python train.py --num_hidden_layers=11 --hidden_size=192 --d_expert=128 --d_shared_expert=0 --hidden_act="geglu" --lr_router=0.00116 --tie_word_embeddings=false --batch_tokens=65536 --train_tokens=357500000 --max_steps=5456 --dataset="wikipedia_en"
Below are experts of layer 2 (counted from 0) of a mixture-of-experts language model. Rows are named router (the router's row for the expert) and show model dimensions 0-191. Each number is 128 + 24 x the weight over its row's rms, rounded and kept within 0 to 255. Numbers have three digits each.
After each expert's rows: a language model's description of what the expert responds to. This comes from a sample of Wikipedia text that the model never trained on.

# expert 22
router:144127103163115111143142151143131123139116102109164153128128127097140143155086110116113107140109149099165126134126116140156102104121129105126127159164146141156102155111163141119140135096132147193177156166145128077132142154141122149126086103123112154149122098156098096140097153103089103119117131134116120143125119102112099150096154082153161123144096127103088136125106163108173116145118150158129138119091174198155102146139164137145127135155099154183148159142131140121144133088138174157078148139130074146120126111138152130139105125104154101123102090101128157126135114135113082103
What it handles: Title and heading closers. Tokens ending names, titles and headings, such as closing quotes or parentheses, === marks, years like (2015), and Baseball after Major League.

# expert 56
router:107151137113146172103092067088118133116116170161093139139169146122097125150122148155155157153132145170166125127149134150157120101126095104124119136162125140128146094152127140097150135157100088151126152110124110129111132138168143170146118110117091113077114115141122138131125117119172129127116111107095143092133114147126158105107130153161109108152107163126186140132111098125138143143158143130099118094148112107144106070095142181151098160108147112157190150084137137145120144078106128108149115134133159088106094136121089113126129120146116109163094153149167128143096131126131164133
What it handles: Word fragments and field labels. Mid-word fragments such as dis-man-tling, con-sum-mated, and infobox or table labels such as History, Location, Name, Height.

# expert 21
router:137094129123148187102116104152114124108095113141137132183117117093124130142128127102092138161141116137200126140097107151125141133141135133091116089131119105118121142123119170122129134124113102119094135137128148143161120083117105146128131148130147095100151120192120111093091163146168145122149160136140139122103101141182128079104120151141149120142108132148131118169130101144093126109103112122112152121165096105143135130108081112112097144123144106107091094110098135074120150081107099150183160118133138118076116116083112117127125172188120135153109140176101103138123124144134116111
What it handles: Adjective suffix pieces. Word-final suffix pieces that make adjectives or nouns, such as -ic, -tive, -ical, -ous; also trailing digit pieces inside numbers.

# expert 39
router:135133115133144073107097150109162095166123097114065176135131126112093118135135155119127116152121175137110165146076121164121108170168094115165090150143142126113136132111096142135115107154124134146126146117114159146089168149142109129141171093149135161116108137103173160108084103131131138155097110186115134160108154145131123130112142116095137140102139134132131113116129152100166104162174173114134107147135116106139105152159135145146107115088184153102115106118084101147130147104136087116108104148144130106155155145083124136136124114163157155132145125122115114103103144143161091123
What it handles: First names and name starts. Capitalized first names or opening pieces of proper names after commas, colons or "of", such as Mike, Steve, Mill-burn.

# expert 10
router:151099113097098104167124143087067138104107098087126122135152150107174175151115165134150103127147122123111113146151139099078158119097151155128130117098134113144152091101108143124105150118122118115117083142116151127132136132134117081143102143163109158118125073154122154152132122156134123123163123172166131103101156120139165165102110121094075115137157126117093096103165118114133141142131142115169164132155149162126100114129086121123122129115116159107144139136164145105113151112126136159093119137133123145159142105109127155162148118165158127110152102139153208121097151164128096114
What it handles: Proper name heads. Second words of institution, place and team names after a place word, such as County, University, City, Athletic, Museum.

# expert 49
router:098118129134158068145116120132122140121140100109082123121144149144161157140130092131119150165144162163111147175148102136085125149105112136093129139114150144123162132147116105175098095140150136082129141133175133122116143174111103109146118131103120143127122136121172103143097140143088139131091108166136143088146163131122101135127119125156115147141126156133136181116148137132142131119101111105159179100140172145163169117156087121141114133073156152095132131135119108103139148126158095087101135129173122112106143107106118162137141092130141111059153083150103114144123119150176098118
What it handles: Titles and institution words. Words for offices and institutions after an article, such as Mayor, General, Commissioner, priest, University, Royal, Chief.

# expert 42
router:152139141135142182141099154170105123104127151159114131130142101134083140111134148107119126147111114092125145166121117148122157129146124095177165114132153120137132143140114130131165159096093139146117110129158142106172105125130112122092136147155158131097123112143130136083153116166147134137102125157141083112138156113146107096113131152167139101122138126114181135169120119176145169155140141117106106078146110122166122172088130152153181177145114097114128109157162111127129125109106114111159136091126097114111160121112148086133165152153141116170131153144076099095096099156126090155
What it handles: Prepositions and -ing pieces. Prepositions and the -ing pieces of verbs just before their object, such as inspired by, version of, discussing, replacing and focusing on.

# expert 37
router:160163120119103121148079124111115132109115130119173159127133129090134127160094125087120084122116102171092143093146132079152168153143114137155100127184127127103119137164148124157121141132152153134164088151092168127130119113109132135126177125123139114137154121111137136163156112158113180100092129128115159150148104121131155093117147105139096135097122165129121121142118091150121160128154095103108104170136139096117139090082128112128139156135109141156150124124145115144130068136162120063133113121172093135111102129161126107087167126158136112126113122106110126137175108118111152179
What it handles: Clause continuations in biographies. Words continuing a clause after a comma or pronoun in biographies, such as was, after, along, officially, at, killed.

# expert 5
router:134091135166076143154168153104166139110090112125169106143143104118136145116122140149118090072139078090110111086137166123149166068119151156107136104132131112097122110112117173123076139125147165105161091117105160116118124123112122131160104153148123066149127111142128148136145162081121089108128083135161120125113167106174154141141126135127126160139142089104128132086115163112140128151139106117161138130141109185095144126112155118121157152151104145147141109107092109128119130160123138133104141133092147164157135132133156132163133131106115133135099180101130107143125133133115166128
What it handles: Name-internal punctuation. Hyphens, apostrophes, quotes, commas and particles like de, del, da inside proper names, titles and place names, e.g. Aix-en-Provence, Medford, Massachusetts.

# expert 1
router:098113135132125126117113136118137114165154122112122118117121137112107091100124128135117100148147109181118147081124127099100138171092116173111114122143103186156080124158152111144133098108104111162128118112155096127165151122153103145115163141166157114120132160095110156165127119128100120174142145127149157101142099118082164118096137121113175178167130095145164094124114117090135092085145092143154140078089120127125123153109116126161124160138148137113091151149149087145126149105135133148128141135110153128137105108177143135134150124187106135125112121145136118101183127095091101109
What it handles: Abbreviation and code fragments. Single letters and word pieces inside abbreviations, codes and scores, plus sentence-final periods, such as S-m-rekar, Mt-5, VfL, 4+7.

# expert 25
router:130145101160101153139135145134138130139140115130106095111078167084140150119102147119114131129124166138168127124176141126123122100143112147112142135165146133114118110174154091112168108095149080163127126161109101125118131124098089119073124121122098092125121064116140128134138117124122132086145170112121103119160143121135125099141145109106130129140184090096125150104099144134094101119094119097110167132102167130109097121074117149146125115075159129111130105079146128139150080148107116095123119123161113100085133139157135104128154098158132103092129111186157142140122151141104113099
What it handles: Time-period nouns, line breaks. Nouns for time spans like season, round, day, century after first or that, and line breaks between paragraphs or table rows.

# expert 12
router:104113160140161120077153142161166081129093144131095125141127160081120121139184111066088126126096154119115131147166110130139117151116155117105110070127132166156146136117063128153129117134089147104139109146171117136136158124186147123127126163123107088130100132153117121109163135119111119136158149143161123173147114115149148138145129166140124113128113139125126114121170119098168131156109134108127107095137135120074146149109111132114162137181121173129104107120141105073126129133146115147121133110138158150083137103094111137120119087117075121107139101118132121115095103121141164105
What it handles: Table, heading, results punctuation. Punctuation, line breaks and decimals in sports results, headings, climate tables and infoboxes, such as the apostrophe in Women's, colons, and 22.1.

# expert 17
router:119122124130120075077102127166105136138115094133160166133134158123150142161137108111100139180127155152123099091145108118105135122148094118125152111105154112168123132074108106099116128124141100139109127149111150093144122161089107137125104124153155108120118174146178076070082089116084159086151101132137123180089109127129148167118096125130125128129123159132132125091128107106128103130142140133123145098118148092139080106120100116126107134082146116138100127126101131127146125159145086100150099156158116098148160081098119141120117153128130123172112144126099089111118108155120102099
What it handles: Topic modifier adjectives. Adjectives naming a domain or group before a noun, often after and/of, e.g. social, sexual, human rights, medical attention, Public.

# expert 61
router:104115119142112110123111139172115137131174115095114125124137162150116121149126097139152146181169154127158112161134119138136176123111112144135150135106139124160122106112126171118129135130145154092123151148121111140101175148133113091148088107109133143151135119116128149120117119134136134122144123119093144138124121135159156168148145103175141153115129118135103132095115160075121132122132170119137154148154172187154058148161073156163107093110147160113118128157167129189134142142150132058140154087133083123142114143141096119140158133116157125098133097128153148128110116092098082106
What it handles: Second words of names. The second word of multiword place or proper names after New, St, South, such as York, Angeles, Zealand, Mary, Andrew.

# expert 46
router:124104124103152091131119129120127104146100196106099148073113118089107117109128109125146114137144154135090181140130088075122153128105069129078119107143138155160125098135183136107124140117173110089116126164141172133089144112123124172124142130126107122145117116172173133119112146151138112093151128153106127158105109100127136127091118112130180134128109146154137157143117101129136144121128100178129134122091135096116117116149132130139128101114114126126166129076118097158113101106118106152087130092125077132116075127148108142127124105153096164097155131121122149093159129157141134094
What it handles: List items after commas. Items after commas or semicolons in credit lists, tables and citations, such as keyboards, drums, tennis scores, and single capitals like L, U.

# expert 63
router:134136135131134134106150127104149148122126121141109115089143131149103144135096097155136151110133138137123100123188122134097130132163113176120156161173163130094147173159083128101153131137158121123149124144145115137138143156198147091132138135158127149120120094111135124108087124170194108136120146146096113108120125108140149115093143118139126148181078138134156141089152158161108132106122117157153156143134134126120147135145149115098147141159142146150152160118204140127149146145127126183144137151152143121147113124116102144175137172085121145133137123119121097177106185095094139105
What it handles: Nouns in prepositional phrases. Word after "in the" or "in", such as dates, places and order words: in addition, in the end, in April, in Paris.

# expert 44
router:142168132129124083156110124123107117151115093169178154108127101162108119181148148103137090123203161148153089141092101089108141104153143101144145139105140103159113121112146155168154158131132161149158112094141130093111140163152113147107074095128153094162171111138132088087114116118118158111125138129128148101131112105106113122140152129149118136110118132124157137118097116115121120143117166140105107102114175160134145121117135145132080119134095136158114151133136115131116130149148156156109110117111103130091089161106154126136125151148089122156133137070125082134081078129118116131
What it handles: Participles and section headings. Past participles and verb particles after nouns, such as imported, donated, built, set out, plus == heading markers and list line breaks.

# expert 47
router:119135116132092122071145082158146153160122076187094143075131108098144148121138131158128130126132147109159066113141120163123123130095126119070135144101131172153151133113140129133125122144173162066121125127131160090150140120137132157103126075119122093117121113124090142115111119133106135139101114154144158107137133114122139159100115144150153153129107137106122161159168095098110087109147150121080152069169149101120155153119131124089092115124107119101138135092144103133146132132110129111117160116141069138094106126128135101085136125143138158101097112132093117124129132123106112149
What it handles: Table numbers. Numbers in table cells, stats and coordinates after pipes or colons, e.g. | 36 |, 41°29′, plus headers like Pld, Pts, Votes.

# expert 34
router:131112145132162164117149084127118153124132130124126112109088094142152152155128120108139117118126150120109127132108121118149141117095127129108083090112133109156070114128124104161132100129151144118102108136128093088163113142132113140160123146158154179142108122117128139144098084133093081118160138112147096078174153182120106143119186096123132100161074151129112105191123120122105138125144112125127161123070137163148122189118146116106121115142153111105135118109127147144121157121090092136107144127095118103123159087084099155140163163083146103161111140149134148106147113122137133106
What it handles: Capital letter codes. Capital-letter and digit fragments inside codes and abbreviations, such as call signs (WJZS), engine codes, coordinates and acronyms like JGR.

# expert 31
router:161156081157126106141131136142123086171116111088148166102116127110117139137090134117167080094150127101176106135104141130111106141174115140117103133155136138132155167147147146181106089129091140185133148114133120076101139131131111115118124080141126148126120161122128162124127098104140140126077123132099119076119161119123112142166146114150135177139106121123076120154117092123174131182102156115126093101084132136126113142108147127134100115131113140146137138117132128101105078108153150118124099112125126158135148164098118141142091139128097111114107128137143140180121130121125091188
What it handles: Verbs after sentence subjects. Main verbs and copulas after a subject noun phrase, such as is, was, has, consists, plus country codes in football squad tables.

# expert 35
router:077128126076152119120124144092130139139135144177136090103137156116124117131130089119098165134108146137138107086073088083122065153144120104089156168136131158104147114140128089134121116119152087123140091125126158144088118128067131161126151121103096131103144142085147101126091133110133131141115123174127107159104122123157147133094112134112108104102126154128120135130130116094121125089144146123103134127131165094155128112133144128119146155116136133140111128157155113175133169079122073107142121096103142120107072113152144159131133113123184145107145100104115121105082162127146098119
What it handles: Heading and noun-phrase heads. Section heading words and nouns after by/for/the, e.g. Scientific classification, Population, Species, by means of, by decision.

# expert 40
router:165166101142112136177113151107083132142099148130157165129131106115121132140148175131136097141169095133173129123128115155132133102163131102153136165150085112092115122129149116133160153087104120172119144122116135097116152120152123157133152148159105133135126134122157140139145165120143155173132152155134095137150116185103118158119121085111115174143108163137113140112135126105173102144093140188135149110098105166131093125129122118175136158107146102079130106124093140122116135158104139153096105172135128135118127146093138145126088153086124144143162112180154134099094136117082121140
What it handles: Clause and sentence ends. Sentence-ending periods, often after years, quotes or parentheses, line breaks ending list items, and clause words like when, because.

# expert 26
router:162181113151066138160096160122133179119109120136192131112116103152164139119134132120143093095160122109109078137132107096118111079122141161146140112125147119082105119107168144110139139146136149149146111131085135106137097132107104114131102099138145101118143104141131121177177111131141141133141142110155148167146098128112163105099142111128133118106143111106117114159149175127105106112152146130147098158133138150136130097140118095108156118164076110145148121172113137136112102110124177123093104133154102160179118144179145089116129120107169137143132113094127130122168166153131119155
What it handles: Verbs after person names. Verb or separator right after a person's surname, especially sports results, as in MacLeod scored, Shayunou won, Thompson was, and table pipes.

# expert 57
router:071127127186170187139110080143153116113107135172106149102142132166158142083127148108165105072095089094123125139099133123131109170150114111137129137100137129135153154109118133097148122101132153098108113111141085149104104138119106136132136124104134127149120136094141093099147104176094105109082136138075121138107099105115151108136115129131138067161188132120113103131162098115087146094145127155110148144104105118134139124140154127130160124122118112095114109144099091136091144155130128082128126118116138134125163143117121127148115109162136137128125068161167164150140133148148135127
What it handles: Linking prepositions. Prepositions and colons that tie a phrase to its complement, as in equal to, age of, preceded by, shared with, Children:.

# expert 58
router:122132182129147110119175137121147126160150153101146140166130133167135145125116070097125135156122137126157161136099092114122136129118142084157120112109149097135149141135127151104087148119158108128112133113171139150106137160117146136142157123123135092139089143082111132085114142085105145095170075117154100111106119097091122128182109132138112170094139126129156119101100121138143117142083120135119153104098144131118111103135145123117143103091118075101176126074104105179103145168145112113149142126114072142116158128139159134155118132083125103118125172134130108166097118146143102141
What it handles: Compound word pieces. Prefixes, hyphens and spaces inside compounds and numeric phrases, such as non-, multi-, neuro-, five-year and limited-stop, and number words like three.

# expert 48
router:161137146124094124159095128087095159105119130111180115161127170126176140167133112120128171138131129152146148141130091117137104085116128144127105128113134136137120100137153122086095131115187079117120107120107118127148079152118136133131102167166138091134128103112097135137095081133139153129182134135157129134128093154104135123124127099124074125144158166140078144091149129122127127110108170157162140110121169168105159090121134131121139139142104131156146097146153118109121128111143165173136126119129145097151096124204134163139091130101119117102107113107077106129125103137119119118
What it handles: Head nouns after possessives. Nouns after possessives or adjectives, such as father, wife, team, film and aircraft, as in his father, Soviet aircraft, studio album.

# expert 15
router:127105119130139181122149085166100130123093135113106098116117170144138143120128140136160123170130096173126104142153116110090152102123148134112124139132118097130101104119107161104110107118134138102102119159127113157112125053120178137120146135132113130147106104125164119094159171148152154125122133105112133136137106144141133157162121201125134088096111136132147117144177139100099131124131123129136130168144093140169163150136119133142129133146083097147089112109127108143145156109093115130178175155093136155149154112089175157092131119128100093138150149096079131162146099112138149151
What it handles: Name-ending word pieces. Final word pieces of proper names and rare words, such as -er, -ley, -mann, -field, -ry, often in place-name lists, species lists and tables.

# expert 32
router:183105118176114165124120076131115133119175164097159153152142154076098133179128155140141126142087146114136112129117098113141085103140137112083129161136111175165154143176133136135111143116153107118126127119132117122127091154129114142122100147154127119153127150152125057099127093131112150093143150117111124115128123124156126118160151107137093105133066126104079161113140162142093141143103140131101155122123132167131129104102119160159140145106089151136149135127119129131097126077139148175127099157126160131120106154120136160137137158119081088139148091123102114113093115119111114098
What it handles: Head nouns of compounds. Final nouns of multiword terms and institution names, such as healthcare system, Task Force, State Championship, conspiracy theories, Festival.

# expert 7
router:126101126089102082155090151114125131102149079089125139127107137150145110122137125150142107173127162110163117119133102138130114112115111193127114158129130088113111123084143136135112131128151148126163099120082147105155132128100084088132107101145124118132128123118140164145115103121115133142122116118147102146127173149141156122136140106138168173088155107083124130118124173170097125165165147137162107179158133187135097135121127172180115103083107150127160155132107134105113142112155140139109101134082112089189137153119115121102120092134122123105129126132112095117156145151155151143
What it handles: Surnames after first names. Surnames or their first pieces right after a given name in lists and prose, such as Lawrence, Maclean, Lewis, Moulton.

# expert 59
router:177095086138139153099146089143088147153108166121144116165150152111144152151141126081139131151143129144138147134108162153167117097123150157131149106088103083115109132125124151130146172112151128139099147149089120163150141081115126118104096163128121113115135108161132144148171144145144122123123183103112159177129114158140127133141104163129112089096120178124092120155139150150112144133163158124132166146150105149133133119099076125106087149103156111147168114101106114133130128112102117132173086145127137167172129142110138105133127120099134110109077131075154112121159164119132141148
What it handles: Surname and place suffixes. Final pieces of surnames and place names, e.g. -ville, -ford, -ington, -berg, -ović, -ić, as in Chadwick, Englund.

# expert 45
router:148139159143134139151145126160108162138198144105138150126137177154112121126130104099126156156131155135175133131170121108112146125162162098117167158122131135150131161145147105127102128170177107125103136172146162151139111156087123153150136143128110104146093138107130104105104085169102110156162120136139122113146106091118123122116127138152100112141122116171129163135141107123115154114074138163095096129099153148155096119103126145125151153110147112134131121112128122103114122152111122097142096088105147102098079171167103147150109156092112106100127091116101074133115107168100114167
What it handles: Common abstract nouns. Head nouns after the, a or his, usually followed by of or punctuation, such as evidence, solution, relationship, increase, story.

# expert 62
router:133110097130167180117162117139143114140157130104144109150147139107154153140089139132125123088125105136143142150147105115166133158099136137089139105102086113099140145123115073116084148105150094089136152127123136146112145103132105104120097109129099164108065139160077102108093161162131112131127176137089112125142119146168131132136143101147124085090117127111108151142168143145114169130100129122164130143183127141150157146163109140132163112128135114112156128119157120129165154098110132165155140134106134145127135099171097186137132141098146122132177146119173141122119097092147109094
What it handles: Taxon and institution endings. Final pieces of Latin taxon names and institution names, such as -idae, arcticus, Arthropoda, Public Works, Forces, Institute.

# expert 43
router:159164123100095107121090113124111117101152079082079167149148134140130145093107166126165159158128147111139130151161106120127109175168112123137138137139109114073113141134131141156134140135092121184146131175108132126149135162104085118151172105075103125132176152105102148165115169145133160135098123161116176140154150118154102115142112113101136119094148138115122108092088092160149113164126105094159079136120112115147114146127144081159139125109105087109113114130083145132129147148161136146150112116093135108114123134124139111125130095135127122121154119122101128158163133132097119106
What it handles: Sentence-initial words. The first word of a new sentence or paragraph, such as The, In, However, As, Despite, On, and paragraph line breaks.

# expert 41
router:082149147075157079142096095094146099180127121141125096164147139137146160124108128117140140146138144132110130107151165160117144173130141133094132148149095110111125140110179095094128099124125121121130149124084139137147153094173127098127162138123154147141116128161157131151130132098128136140109084128145112135125142159105145130138143142117134118085122109109105113135115114101149117111102157113100113088178115076177131132107159133160105169145134113132105077112178134105107157171138101092174139145162146101130142180122109176090128126148118089149153111145110125131146102118127136163
What it handles: Infobox field labels. Field names and first tokens of lines in infoboxes, lists and tables, e.g. Born, Genus, Website, Preceded, Country, Synonyms.

# expert 23
router:096101148118134173068123119069142145114095151114119088118133150146131138121108141141119167100134146183115171086162117152088150133137175123138090129143083132166117157103101092162157111110122142098119152103157104145127112130104161136068144143115134130136128098124106176149135150130139150139153122130099131118112143141106105127116091127130132163132101122168128139114133116145168152099129130101144111092122103123162103138111168109110149089127163161098135169087119118106140161110104108101163154105115094107124136130156111078134084132089116102146110149121144139135169134095157139123
What it handles: Mid-word fragments. Word pieces inside uncommon words and foreign names, often after a capital at line start or in tables, e.g. Akademy, aphasia, Amenorrhea.